python train.py --n_experts=64 --balance_loss=0.000117 --balance_bias=true --vocab_size=9825 --norm_eps=1e-06 --beta1=0.95 --seq_len=1536
Below are experts of layer 5 (counted from 0) of a mixture-of-experts language model. Rows are named router (the router's row for the expert), up (a neuron's input weights, with its number), down (a neuron's output weights, with its number) and show model dimensions 384-511. Each number is 128 + 24 x the weight over its row's rms, rounded and kept within 0 to 255. Numbers have three digits each.
After each expert's rows: a language model's description of what the expert responds to. This comes from a sample of Wikipedia text that the model never trained on.

# expert 57
router:144112146151130137131115087125169140109130113144098142164112124178117163145077136120135154140106092105136117148121105136148079150110122088083173100121166105128169107149147119153143093147140145120120156128105135114180130125156122094108122128179099110132098112138168131124140069108121146104100173132112165075149117145131156111161151131092111157149119075114130165102108143061149128125103
up0:107168097178138150078067088102114108149128101126127166123125138182129124169139128147126140131113143126161148160086106146099143097122128073091088159097153125130126138132129090159110098116128130128143128126059115161164145147128130151156181170129114130119111115107145119153112123127130137121119133134129102122112109128085159127131160105091134127112111118126133157096156119148150139113116
down0:160136071129133128120109130133082147077127159106092120127133161167105120115087141156141098133119090164140151136094171112141089117147156125170111114104090130142140150133156140088080166122175153115074121124135126107164123143115151111125149129144115084125104100168132127154125125109158131123102152151130148167146138086101145125123128093100144132123135158129139134134154142141100121169141
up1:173110146126102139089114136127144119124107156177152126191142093161128108147123114135118125160172145131160095140134153158130112132112165100124116138117127133127155135129093122146102088101106104159115083138125109130176100136165111156146131165175115165095156099129083123132102124111122116157149138111145130124160100115108142171172088169115154110144122091166131129136168153119125128097136
down1:159154176105173140145119101090120084122151151184120130152146115100174107094103155158137159132125103128129115152150127113116114102098149111120153112122174141115156114149114140171126117118138131114122117132196127135087123192146126151132127129082126149127116111172159144140053145146120083105106126096153148122117095110127131139089146115142160158115088130131172118143131110122084109139060
up2:140109131147116161147125101150104127125148106156174130116070153133130142106130149132134070120150155123116128137140125090060136149114080179102150109124136138107150145138137111122093126142135118143141092125139106173152092120162098157148123134149141101131130118162115151130122125105133142125124112169101150075143122159107125110134149122127115137121162156056136141155163109111173129096146
down2:127122110166106126140109152132070110136125127142118120121108158145152142142171132141134070137142117149116172134141131118120089110105115119148125115122111140123129079110110120144165095123146128095098143151148099099149177116146125161167113126147107139128113179137146162096109125143105105166121155138098131100120145150123135108108118148113131119141095136173130156147122149148119123110149
Table pipes, list dashes. Pipe and dash tokens starting table rows or bullet list items at line starts, such as a leading | or -, plus •.

# expert 23
router:077148148123154103170139103136112125128171115132108135165164126142124168126152143155119090119146151113094138138106159122127101135132076154134073119098088135155132093154125103171111104144118118128105097171144105135141129117141192146158131104092115147129132156098129077105125149154130131087113111119048146134101120166108091164145122126105135099097120156145132134148147129119107161164110
up0:123152111100143123098088125115111130137138127165120100183136132123091155127122104101113106132117082138114168090121124111137144129141140126087081122136140125103103063137143094142156123120108146122147097151133107177166147123118094149142097153139119173137124087153142105073128144119154087149126133144092127149117109118135119105139136096152110111119169161124126129156104148161143119100168
down0:128136166116128139147118129122119126084131134169125129120145116117103159105134173134143137124150099121122154146098113146135140177145176173118140106143108112102151091139120127111141109080141091153141138136140103155177177163160163123138099145134142122150119106147153108114137109147159089124096141096157127117134079142109126144149108099181146186115122105145157113121124137101158090135129
up1:110185106111123137139125109124123136140133140142135105173177135143122138120113101127135132160175110124121087118118153127133133082128139146153140136107138124133150189149152116108118084179121137106146144150166118166167120142091129146144122135105113136178170151168141113122161166127118166157134133154126130140124149120152131151134160150133132107114129109147133126199111167139119118113097
down1:163124104127126125126113126110110112120121105127097092141160167152128145091104153134116138103165146102075134144105082139170082103133123117163125117128119144158170168143095151119139087120102115087143165117124085106135152168137144223107123111157086148121141096142106152077108128101131132178124140143107093089155139146119138150131137145133151119170187128093110135134108140125107148166123
up2:130116108108125116085131130155143091090102129145110141145132155137120144154126107153146101146121148148140133154082143133141101140128153125140126151122083094134115128100166119164136100155123102136119124168142129160124155083134164144152114100122126144105107140141105096155161168155124139069092129101132157108117140110138119137117122143132156150108076135086067143135133162179151125138094
down2:158117138193125130138123176131124151104102112131089100132140092173123139109109110112158113164149138150116130162129129167174162129144119092118152124108125074144181107174127158097102086107097079095077124136106141121117115143150121155125102134114128185078141117112124089112118152119144150135142076093148131094119120122150127142157122126164125093127117079113125090138135140125123107132116
Infobox colons, place names. Colons after infobox labels like Born, Died, Rank, Armament; also city, state and country names such as York, London, California.

# expert 29
router:124158115149163186130123109132161143057151109119134116136111126147144106102097101146166115100089168140084139167080109142160124165136127156129112098131128131132152150125152105119113153146148111120080116120163162119114086137125150082146134104088140114126114147100093129160134102124079086161157131147151099162137106104123162171142129124143159084126127091152149139133137107108128125189154
up0:101119118121117135120121108154152109128149097124121113134134113115136110168123098112134139135103109142146137076177140115101131141137095117157163108116144155094144126134150135106151113092115163147152115118116130121107117124095183136111147165112106100108115129137138163145074147168119113147130138152101196085118170148146147209137138131149132155165124119112174150107139127129147128141115
down0:126116153152140196125098126131120089124101102131132126094118105134123189130139140142082122128110120098079117139129153123122143087134174100092158095185125183073142114120119148146098129142159153071114112092118104110098061142115181116119094123167170128078120120128115111123117130125106124144135142158136161140155104127108090096082106117163087144117142142115116104131129139102109139153112
up1:099131130116124163137096105144090132150140143159149123128072124123104125153103152088116148123133127131121106104138126132151090151117140116122132133157153106134131085089160098109098126127145139114110084144126178104121117113129118088128071139108092122129125171141118103114140117156134156117144098092135132134146146155116148124156088144125160107126159116186127140157057108125127069088154
down1:120125157134110153100089110111142103120107161110117106110125174135125136091085091142144085152155169153131137167123122146166132184125116104116143143135130122126091102079119110125137171109068142136111105152145121111124172122156147174200108097149157167145116110084086098107097124086138148161120157082110118131150084142168102139131111132136156108137095131114126117104126087123143114127113
up2:138130132146077128122163135155160131132130101130179066122119133157134089137155104149099140151116133183152093075148143155147114121155074158130127095175150114135130117113151154111118158168125082121125155141147141131114158084119121157123132105104085128122138098121156083120090108124107102142073128143126134111119162163121112096117123134152088157151094080136121092137122136140122135131170
down2:124114133122157141131115139131130082151123114097100136097130100143142108103151127117108137165150126152144127179080138145116150096110091126106126156142124123105131151139147075157099175142141101125107113097097114138101132148128142080145087170142154130141107110140115151087180137130123138159134132144156124114104087134169104123119121174113114158092164088182101164119157172114103141101086
Foreign name fragments. Short word pieces inside non-English personal and place names, usually right after a capital letter, e.g. Tadej, Kiyoshi, Mundruczó, Gangrampur.

# expert 37
router:123122152078125149124149139139088116079125144122113137142106134149131134144107102089119119122145185109172118156147109115130146115130084130098160146138112181129096100097096135118080130105107154117104113160143147136117133133134181161176105116132141158155135157102121142130102086118134125175160186150136128169147084095146102138142151132130157118075151076109133152129115156114143105134121
up0:156115153112109149125136119170127150153089111155153164160116126114093168127092132148102094133156094149152089105086104149127109107084122173142132155118130131122109134132139146145157121156128102110112147126108108147116135086102112119128173097102130131142132144143144178150109090117131129116109135109129097115159137141148100133169139086159127142073107110138111134096116093142114135119086
down0:097068145138136150120144138149145099132146145100188126086141105086139141132140112114125160113116154095112156114110144106120117139095152125146158114148140138079129141146154141141111141100149114099144116085135136129147111105114168124132129100150126146132136112158092096126113125117122100114142150124139091131134134104134137114167140163126117109099118118127132099090138083086116130150112
up1:156132142082109113142131140145094101103062151171101158105139138139143115091101108148128153152124092168166118159152133101135118100102152138124148152151118150105136129099077141150105104093105095090136181113127104117117126134142107170123129081127091123162178117124121152140178125120132153126164108141140116114128130143153134105146184129178096139110095103130139125148116116140154090147117
down1:142092168159112148157135152146122102117136130132107102089139132103144135144145165136108139147156131120131102139109159194089150137108093096112147125146176114137124091138128158154130134123080124101090113153120179124108124132124145133146154133118137129124091157134135110112133136116147143145148161160130155124110092146118120144088087163097106125114101126107120101161104101111137110089125
up2:154129162101098131134137126121166131122151141139198149133095147165122166119142171107127143130148120120135119131142106143157140089173134138144120084150098120136121135109075057151129107112118145149152153078146100127112095153107098167109134104080112076142142110151107170106145147149128101134123113140139107102146102092112091069083122075126146114144097171134164147120176100140150112123112
down2:113151164121066086124149087154117084097126126131108093142148136155125141134120148127114139122139106168152136079141152111100109146158101129149093134124116104126143134102109121145161150151143119118148086146135141130155107134104120144135118122157153135129132131118143099141125129123151155182142140130154097141169096181128154116128110117145097126112156149132104100130122158134135094145113
Given names. First names and their word pieces, often at the start of list items or after by, e.g. John, Robert, Char(les), Leon(ard).

# expert 42
router:133134141103103132106118159121104110100122119120149141083164112098113136102174116097104110149128131176121140139162129103109117100093143110119148180154141140129120131094113101134203154113137115128127160129137131156128058152138135095167116124131129109114120116115111134122144141118107151129163153139107123152090129109143114161140121091158189145098141131115083185095126121154134118085117
up0:129123150176094107113136114120142120125160128104131136139200130133131127130184157150135156118114099110121133130136126104117171092108134155139145146125114176138093149146133120127107137162098119084127121114125147169147125100061146115178108140148145122106214130077101115129123133100142135155127110085132142127088089141139093132121127134136129132128129118131155163124118093111123164096144
down0:159128099102142137111097105085124119136120103085077141126114158173088142108170118153123142093105082149118142125144116115132107133160164126169124098096157152107099144132116136157130151103136132115121131187106140104128137151140114115115132149131115079106096114128138156120132137114127183164104074140144115135150138124095153122161162162126106089118141142111144151138164133140125112086161
up1:079125159135113071157085079146139130142171097137108183161108128139128127104140118134097157145117124119080117125126123124160121111075103151118108106137108118109110116133107129125177153115095120123082123094134155150112162115118110146143109104096125095090099123121158099120168101154113109102138110144148100061108150123111140127104137174135136112140151131114113163117151140115139134128168
down1:126147154094128105155116137144118138139128111124098129109158092086094127168153093122123127118114119078186112132100172132109111088104078130145076105149161129139166161125144138136198098160158093118134133145143111103143146089117172142147114127084174124134154169144129148128101104141146114116143153174133168119116115166159128108137165099159133137142117125139174169133159135172139144123119
up2:138149115096114167125109146139142137091143132105137137137147170109131175146144125120107124141121103182113133118147073106160125119124126147101143152134117138134096108102121180104129140155141164144139124096129123175109134179142144111141144133155093114113135112154116115135161153162113113121107209107135100116107118122126115119129120107182134134118099133158098099127103157133143159114119
down2:154193124158145104118104126107109131166115114118143078139157109120109135112122151136092148128082126112118155125180129102169075117100096131093145105116122123144100125128111126165137136157162159100117129135145123146152171157157092140114144134146113115110088160112129150081097146126138086104114141091125117111127139085115140145157143126122121105118172101168106156124091156083142152113132
Wiki markup and headers. Section-heading equals signs and table pipe separators in wiki markup, such as == before Geography and | between table column headings.

# expert 63
router:130130149125144144122121130123125104122122115111174148130169113097136140099084108125139108103105096113150170103126102062097102148123088113136138096118071149087154121110131125115130127100122122142069135113095125107139131140108195163111177125150122127125137126135154183171151132132125086112112104129096156111175175200140138167124135155136144137157151130115127128102133156157140141119135
up0:120145132136124124100139121171130124164134126119146133115133144092105140110175116117103134136084107152123123107114123108129151123137132145148101119100091160129154120155137094084080148085135092127133100097138143156150120118139149112160138141096132135083111136140120145138130129128162128153099128154117126128126146147156093132116144094106131115124122161126114122162130109129159148146121
down0:172145141141121114097154107104124124144106163052160105115143132133139131136109125144136100144148132127126126092171143146088105137132165145131141146109174102130133085136135128115103136104129145113103111131143123154122084137134124147144108121134143099128093122114096161150120148145144154136119133176129131135133103151172150108124165165132148130113088093152141132130131115150123143120148
up1:106126133171119108100109130160139106097099150153117177125134160108147133097125145098086124098138107152137126155143077128108104141117103161135156158160074135161107151124101123106149122087151099115112132138061105123147114138135137102135113129143095108115168126124100091114100106107126127170126109191106152136175106146102153148121086125180090131097121127121126119108113153104061145105122
down1:155143129157124108123120165171115160088085085110142111131177111078144114134163109101170135138113144106144126121139124111108121122147140129136087098132093140107128133157121135117130139155081121106196157120101147108133108119123092109125138121132138135179124101138123165107095103108111068157095093167171141117131168135107164163107082149137152135128132106115146111172110099079163131158124
up2:116123137102136138124126153151131122145136084125124181127120169142151121100166123149121136108142154123115110123152145080126086130111097097146125155153066127160148105124134120193159116129105142159142120165149147133146142083119112147127109142128126134125129137133137144179138114113159139075120133133131163101098153112099160139145150153166119140141089127083168127152153087099164101135159
down2:130118138093127133164145119129141131090123131083122114097141119128104099114153144154127107115105096098139156119131131124107077099129189120114086147110132122109134077104125102134128111158101176147116138134152147150121167137163133123141101100153147151139103155131110143123148125157165138138183108156138152147089152106132163130133104149133104109115093147101167147145125129145150157181140
Abstract nouns, section topics. Abstract nouns and their suffix pieces, often in headings or after his, such as privatization, career, life, years, protests, championship.

# expert 51
router:102110116196094124109072110149107114189113102138157102142129132152159129104151132117132135143147081156124137123143089092157132092125152102146148128131175149088142129132109139092135150111138172111134113132135142147130168098130108160112105102107087137103124127174142104096145112111092124143161141193170099108110127135168079081128129097132051119073122151122172099112125111106108151129113
up0:086129151156115107089153115152130111177135131165185117147092133132137133143145144129110092107139133128128131095119096121151148130102120124122141114110132165100110117143117115175097111125162150077123163112098119167132174151135104148125114153103116104086150144130138142120109133168137151158117091124122130146159131155153105119137140113125122117119142145122126103154116132127131162170087
down0:137115096146157154123127106109142135133075115128122167146103144111108094144129170167142089060109122154126144118123171119186112160191144130149114110130115158116108153147101116148127146127115133109115123118106144153110153122128098101143090128126126158145162113119159150142134150137143089107137160156110170110117110145090126129158147107130087155144127141056146133149128106129159065171099
up1:106137112096086124131125093126112146125091097139119126138116136099130112130118124138115128101165119107085133146130138134127072110121140112144134131157150161161134107120076133137139122141130108132146161161145123193124095083149101119109152132143135076096110128153124120071068180137106099109120139143091108103165187143139104145139164147124149119098096159128178129106090087125113124089096
down1:158108150098111114103134154199091118156123109101128125109119095117055092148150132118118154148156127126097133154146135083150145111111117142147147127128119095102119084126139163119159109138100104112120165129114147142152126116167081147137115135142122124138195147115119107101151123126108131134110118139177126126103129156137114077107120107126120125118115117088119124098086127087160106099114
up2:172126133138154108138135158134170119139101141111093150116125139107125124144141162162118162111068143130115180119128133066136104145105119143174115158133176098058095128114129117113128148113142135154165142116104120112164166154159094107140121140127085109113134179153126124114068145135133117176121154141143132123114105116138110086147124124136115141141126135141174153104117177142165108120152
down2:142111169133141147152155142117128142104117103085134167113123129141133110160165189150109132135130090105126150204131086166173123144108158166127143140108094156130098165139147079119113089138159153147116156105125141137159152139118121111130084131135147134112145129143138122135087123154115155121143120156112191134153115160165115115166133132118118125119172145144161171101085147166117116130119
Roles and agent nouns. Nouns and endings naming a person's role or job, such as senator, pianist, member, player, President, Secretary, often in biographies.

# expert 18
router:126137090140130114174134110117117127143160120135059123135122122115158109084106094085131156118094132158128129101129112133144106062092110126162112108105130138136144165119139126145146098133153180110124153112173132142153167134141162114150179096108064121147100092117129151111135183141120140134127123133117191121149108147091126117119124091119093159145148146144100175132091144094112117117111
up0:120130126124101110112113158094132138168133164102112147157131141114183134162133129145114128120103127128081134080126117129121137076147135126122127102129144138130113113102149158089131117162156122114123126176133168114186103101123069154152163129125090104095121133104170145175138118133134189158119166071102132121147133136145108143137135103093140155139150114136151147161135159107134130111103
down0:118120167072079136129139152151169121095098154084141135143109110127136159147139103130092149097161120069156115144125156136115139144138132141113080087120102136145106167146121125148131115160156140152139117134138151099143097132148141107106099114135070144108082178140126123137124106130130159122141146115167139159157106145170134133076122111123121097107181111137156144119118129103181160136107
up1:134125149094110139123104129158102142143128099165142140144093095130145132123171091096128129097152107146100146087128131105143131129114147078131113144129091113141098102122101161109106109123073101131136155167119112108156077119106108133104154125103111151133132131173119128152124147151156150153073133118091157133122081096103145161117107130148146122140127163134053120084119106110118143122120
down1:167095157129121130135119144157065137120096133115123089108144116106105134064090173107172114120124159137160134139126140147156115123117120107155109161126110156099079129121140163126119166126085117117121129128091133152115110119142138110098153172140141142135109158125053091124087124127143120138103136125137121093126116128131130145159147144098123125112120087122127116097146148106167145149115
up2:128115116131116173118111092144132157155115150084123157150118148082127087119155104138099146128173160085124109100129098150094165086159135101140115110110137169161131150097157128112143126145085130125135146118104162118130134154101136153144110099141104161120086113166122107180150130150126115158125117086161114111147161109113116125120142100116100110154132137148137140122123108117140117113125
down2:102119084111121115152118147148120141119123109109126130108135138118107080134126113134123126139118132095080145155188149164132150121093127160149102116103137139120125132162111048190094117124140134096096123122123116161144110130126106130115081114135138160098097145085122096143157116115140129172132166118119104132109118131108151120153099118152096111173128146136120131138172138118127131137136
Countries and nationalities. Country, nationality and place names and their pieces, such as United States, American, British, Soviet Union, Romanian.

# expert 34
router:118128149117090135121125126105095091116118098140114123166116156145118110168097104098145118104128090118139143120137150101155090157127138114110123167112146130109126114184116139077108141147113130110151136112118146147113169145125145133158080160087130123129137140181135091148154172130141135139146118102178112112148127116127123156143122136111111126090153132151166175108110098112084122146145
up0:156121127152115161116132145096137109118148148121094130149127194115117120147097127125096129174142135112107109104136037100126120107159092130112135125187120178110093087144144130109138128135089127092176139137121136131094129137125139165109114112130122106130107105106127096136142134134094145109128095131143119126129123137128116122113156102154137121143124159133133147162167114118107121134088
down0:152134129110144171136140153114114157081149118138123115126148075126121068148120129173092123101063105175092172156131126153100091162115125094133106105115131103145073141135121149109134150111161115150123127142128105131147140165109119137110174170162118116155154128164157101130103156129169127129120141107100146103129069109153173100126127120111114134146097112117159132102129144112138105103146
up1:151181128178103105136158118116136122127136113160130124109120116153090092124089106131082110093103123129123175129147119160154103111079089104124094113117155133082086082126106161135134134127125139140133183134163099144161104094199156151137119139080148096119080133150126120116123111146139109148176125129133068135151138131142154108130104084149126111139104146128074122151078102123157091140117
down1:156136117128128089113131138111126124108129147123129112143139144154118142136098090123122166163099142112155113131151149137120161129090144099093120201144091115124127148119114133121158153158106109168153083104111153122163123141160131122125157124145134119140122123127123102092130165115103118129145087127132115118123111148136126109120116107127149176111113149183160074111109115151095140158128
up2:134114152111171172096105143135104136107108114120150154109089149142089096133096113109134140102136140116146153127122191116098133135146161110114153141144164141118105126083122099129115144084146119146131093092122155140133122069119111140149104129128107086103152106115130081102153122109165133137118116124119133167146136161130167149138165142148128093110100160107142145096111142101101164137147
down2:161162097152129128132149096132091099150146140093149146096106114138142111125166174158166126143076146154086132153135179164091101114118139097139164115124100158090129133123088129114120159121180125143134145133127148133166160113169128144110137116129164122162123149149163130101107117117135143127128167132101114124079113127168133117138121150138132140116133126112127100167121118120116115147101
Commas. Commas after names, years and list items, as in Shonda Rhimes, or 1975–76, plus ), and ", and connective dashes.

# expert 10
router:085108095143164137109100131115098134180094125126063129087102125142128142124163113126127126087111132118151107089115107149087134147077177123101096151107135158111185160101149147144117145147143157139110163105131146136156089154145111128105131138136119142109101160142117154118133127085118119129147123139130104170162119098121116135143121132143164116118122149109078139093176169115105154132148
up0:141133114104101106120144151158109138136089105120130131118094131150133160177167136083125173126126147126066157105098097135117131108164156143147075061108200162111087143133151134120127128121137134105129133122119139201123114090134123130150142129095148106120128123129117127136141126113091132164133115077115139097132137088136119150134156139110157121114114099107169100106116168134134109085097
down0:127094114115147117139142123125082132158122124128118106112117150138087116114078113132090097113092106124083145121140102087145151109112106083149078101112135076088117091137130133098125112129094144158113158161097118164071140150160151096130162155099119114179122179144116141114088095101161114133153115129141121117139105113155127161149113073123122165131174128101135135137147140141124115137140
up1:134103156095140150154117148142082108087132125133133094147142122133146102131106155152128171115172131090108148128140137071099103133124128117093098152140181126132152096110151128069135136094128130135136142128152138184179135118163106070122126124145142159096042125098118149159116157115105114122116141116115104116118135153109105102123169097139127123143130137102159146096111167130157104144136
down1:134121087134110082103179099134109091148117127084118145128134138124084127145127141134123114117127113111091168141125162112145112121170125106137115126121126100093123137080097069129125131117120136084135101089148106137155166119175148129128126141119084084128101120101144153131181118089129128120115111138091158129143132119102132160128194132112093129124130123151166146118175128139145128111135
up2:137124145154119144097144156171134150101137155172114123112099119110134106132129106137147110151094142120124165160140200108092151084158106185157106109143156110169118130148157154147080127112134113093159128140088088126106184129164119111099086160114098112132138131132139157133150095132108111109116104159137149115128110129157128113158125115133119192126179115130089137128151141131136102184112
down2:133155124121112126127159170145115145110127122115147144151132126102129114154104103111127089141164124108105136167127116131088101176105120143133112120109118114127094133112163125112098116124112096127154148091139117140121168153141172113132096138111159102170147115096121097174128153170061108145151103110137162159100137141093168133098120085129186091129170131150107120104122125133139112105094
Mid-sentence words and fragments. Mixed group of copulas and auxiliaries such as were, was, been, opening parentheses, and word pieces inside rare names like Paraperlucidibaca.

# expert 32
router:084089136164130140144163153111129104112168141153134122112106111154108113114136123110125180141175165125132123161137122142140182167127118128134119110176087130165162134092142108130148095132135096124176124118101120118132112140125099116188142119140116150118111175097101107117108131159089092121167107158096126142142093142136142126079100159111141133165132105127129153159098145106169141118116
up0:113121114155100107121147116107117132170155100110168122121103127075166107136160109151125148131129129097105126121113114132102113146128162124145131141154099141105152108110120107119116099134128131180149173072084087125091119148145103145154122165121120167118113094142160159115127129122095143108180131152125147129100099139110141146121145134146145115124100182183148127145114097114130119115108
down0:119139112101134131154133136133133128148137144112132140140175153112096132128128107134122113102105115170106121137111165143154141097157134142137071147129091087109159095118084150102149120150082137142129134155127144123143140115149155081161089174153121139169162149117127112096143123159140181127156114108096117101138142134121133129131122118096133137131115123159121111148107160109124109131128
up1:106149116142096111116121150115174126111096128152134120168102154114143098121114172113093165125129153101144098116114127141093100151146093120181141147155092114099144139109116108125109157102123146107146149151171124169143129129118134110109129132097117173134104129086112117129142122130146094116116139134171154078094167084142121158165132139097166137213107107131118126121170128118090119177112
down1:174160134103137076183127129110136120125093081127139130133119112127122117162160168156132139122107100151134103080112113123121159121104124120120142080153130110158107171134150096157119127087108137144116098173136163146129087093142107169121145123101105163133115103123135095105128132134135166110135138113136123097153132144106154107118135135170126117155153148085143119133129129146158089160133
up2:106104138115105134129134080115118123078093111158081085148084154155143088134165126132091174151152145057099137112164127159111159142123117128151153131152086107146098141159119110111117137131106148129195106123143110087101115135138132149126117121156135140145100114153168138121170133143130148178122110120087097113148138116091112146102152128074165118162150111101073139134112146130100096131085
down2:120153183105093135133133147138106113152139115114141155114164114120110127148082162174097153126095171114136122139141106111132154120125150112148098112116119082122097136135099103119123120091147149125133121076166117113128151115125149155138061144147105142085109120131125097109173137134153173138130126158161135145099131159119131116150145121125120135122083134164135138104144122175073149135136
Commas after introductory phrases. Commas ending an introductory date or place phrase, as in On October 28, and In August 1914, plus closing parentheses and following subject words.

# expert 12
router:093160148116147138136146141131172151128164128135133142107153104129131149125175126129124143118147142155141146102132097163169129109158188150122099156128111141104127100150108146169097119134119145145093155076089137145117129104154130097093107119155149120141105170116104066172111153128138107095105133121104125087129144085134095149125154130093158093147134083104106162133137140149146125144115
up0:157134108130108158153167144142125152105113130152147146160136132166078116139129170117110131111108162163144098119123133113139094143136140144109158108146129106134124133097125120119117099154131135175131115089122148191181151114098094115121178139190110119149129101184135137155081112081125084176169153139087114134148166123179169149178150142105107124151134105109129118139109152125131130127141
down0:144146123134116148062157130162144167152113096125119170124118131128102164097090145149116101111105136149106121095146126102137119140141109125126159123119082121135160113099100111082117143116146108141130071112145135119144107124130138146148151166145142149127135147106091121150126109135132154147104125073124138142123183157176147156150074107121120151117181089147122137139104125148148107136126
up1:113128149122119145147133103128118136138133120183131131130116137150154167113075131103127141149074157117139177102100143136128133127096158138163154165103085114107177094114102114158145121133155127147090155164064118124099144123108149158153105158143144168119145136136165103154087126168164087123163095115082113118130149155111139123112118127129091093114098114122127132124084142116095142167138
down1:145115129133195121116100142151110117128103096140120111131172142107171155098080140106084122140109139063149120151127181167191127143110116069092115174151121079123159109116157113136169149117099144120119110094117099099122131112121150154142099177140143168114124086155130108152121127132125101109091145119082112114149112152128131175126114147151110166117136127140075145135124084130136118131126
up2:127145156137157126101133123148099086174133125142160121112132163069126160154157154124107173116120097123125179146120096128144137146134168139120118079148096165112133136142140134165116117132133143144134153104155140160101150153123106087145116126171078140140156134115142165125137102095148186118076105127161154131127185100142113100075144096142135071119126100136094107116077109128141138171139
down2:139121177161132115145107123103119089134151134123133091134101100150149167167163104128135150116167132089114159097093134142102097129159073128113132136132141111116128141096130136113100129141122155105155124102040140102113150152123147144144094166117115159155142123157121096126124122119139158086105111077121065142142168127137175180101136134144130169119133111154117124090148120083141153151148
Common topic nouns. Everyday nouns and adjectives for domains and groups after the or of, such as people, water, health, police, social, music.

# expert 19
router:119133124106137161130148120135157129185136094162122146101136106135122114108109164092131133121148162130127140130149134151110135143184106112147149137108147151153179142099133104141119141104080111126131117118099148118114098138125079136166124154162105129173189152130144137118142203162069128129100150153140126147102101064098145100102142147112108142097134139116124132133133117111108137174129
up0:123149127100120147127127116147114115132183137148170150118144093123143127127097163102099186091173141088125130137149140118104131089110109125119090122117093143100132134123147123149109131108133123115142166126118173143174139111146136150100085173099109110119124136105075117120190126156102148161143141138129117103124114124148111138102127115138078104119104131168111090128111128107070124094147
down0:122134137125155122094112123107113141117129150113146122140087145155122134120098083160075127153135127111129125152145139107148109154127150127130105122132128139120124131105122201133162104124119137169142118129106120135061159130144135122079117158106064154127127135151122112131100081146176104158132162111105121105114105129165101160076127127092120133152158150138137146134117102116147139119129
up1:119135116134136157145089137138139163127129121119131112095117162148165161188098134120120170118176089096115146139123149108085152116158089138092123118105146160152160130096061138099111143151146153108103124131119104118118134110123143109081139164152149128082116137097158163125111091124139128148106103114110115146152125061127086112109155109118123141184111087156076139087126151127112117132118
down1:161090155128152167146121139139085171139147143104135122142125146099119105125155112139132164134122141091144130126120133152136127138147130141089128132142151109146092080102129140135131117180121123154139141128107088136118136172135149116102143119118124165124140138133118162156134088124108163145142099108130135154121129136129148135135110104116133150163157134115115136169105077145153147109093
up2:123100120119109145091196157117145122119147087137109094138087175116075112168107155151099169143153141122083110124115164103114108140132123133139133133161113163164136148115116119146127111119132123141194123108127128079125141117146153144140104140144111155094119065172154118111135119147181146164105126071134124103170091132130099162128156154125119133121107106168075173147108134122116120108089
down2:127158130129092166106104112134147160178168133160132162072110126125121141125130122097127146064116129146129138115175126143063146181168089161120154149111148128087134110138146103153110152102124154089112143134138158132141132108112090110159104144157110156105096171130127151122108118178150129075124089106142139081133163116157108149126122144109148121089145123136139140106133137103112153124112
Common action/thing nouns. Generic nouns after a, the or possessives, often of actions or stages, e.g. attack, search, train, phase, line, process.

# expert 52
router:097153156179165158113111130124085135088152131118108123114102137154122113100093127095119178096149145116143124118141139177194147173154153081154139154133130109107138182131122089138112143159135121130143096154119151099137146139131175127109156171126147123133107117160122125164116134147083129171105114149131128139110062120123104150129121151168146105125134087109126132128114114165128092116153
up0:144118141115180119100165161177168153120101144099169124083133136130135105133114124111137157120157132120130100120121149114147141152188178105115167146201088134111121132043119131106118145139152090183122120120108142114160101084108142139116093123166083145134154135123140102182140125076099146111146154152129103105143144138102127175192164113124135081096124130130139098133155113137132148082122
down0:136118122097114094133151111128139171108135135109105156165138143117192088125115120147117127135146130127157126083149137129124126111111110177120132125177112142118106129139120084098132116109128103074111143100143112162124133137128116158150120095156069180123118135127129137116144141106138153144157094101162122125125126152123142085106097131138140110142207140121158120129110125148196135140136
up1:129149085140113144103130104164129109091120137152140144108165133137108098147111121132115094176141167129130156176145116102118131135126140084123136151116180125141137095131106126114099135137081139141156151149139091165093128108152135105108134147116120126135126112125065135126110134159102065110105137078112091154157112134130155153112126119145142128125107146105134093119142100161142122149091
down1:126136117111129134098105124137108121116127123115105123146160103156152135159139137106111145138101103108138179137150137186137124149137107163129095118170151110177164095150125144152138137082114133111067080114121141106100144139125130145077114115128114139135114190116127189122107150101146181133126164114154166109121123102096102071144156143138144099120132145120144136113153091133124138160100
up2:110115147165131101067130155105120151114118148154163126131112126149133158159133127159127186180129121077198125137123106130116118083082095113145136143135119087127141140102075130086129109127151095136100142098125089154141126119102100154122150095125102140101140115113057112165119112129125113130144140123128112177122140160114081113094110101158137125159120129163148071177160122156134114077108
down2:127099155119161098149122192114065121083146118170110097169156085158138128098129168128102163112125136134146088093132131147119113168183149166169120109142136164168111124144092114161136182111129098153115138082132120125124164155138146121092155102100147175131163103111122135147114150146114113117144089153108115121095168178164147134140120123131111140104125142111133149151158146100138113124108
Surname word pieces. Middle and final pieces of personal surnames in tables and credit lists, such as -son, -ner, -el, -ard, as in Lawson, Gardner.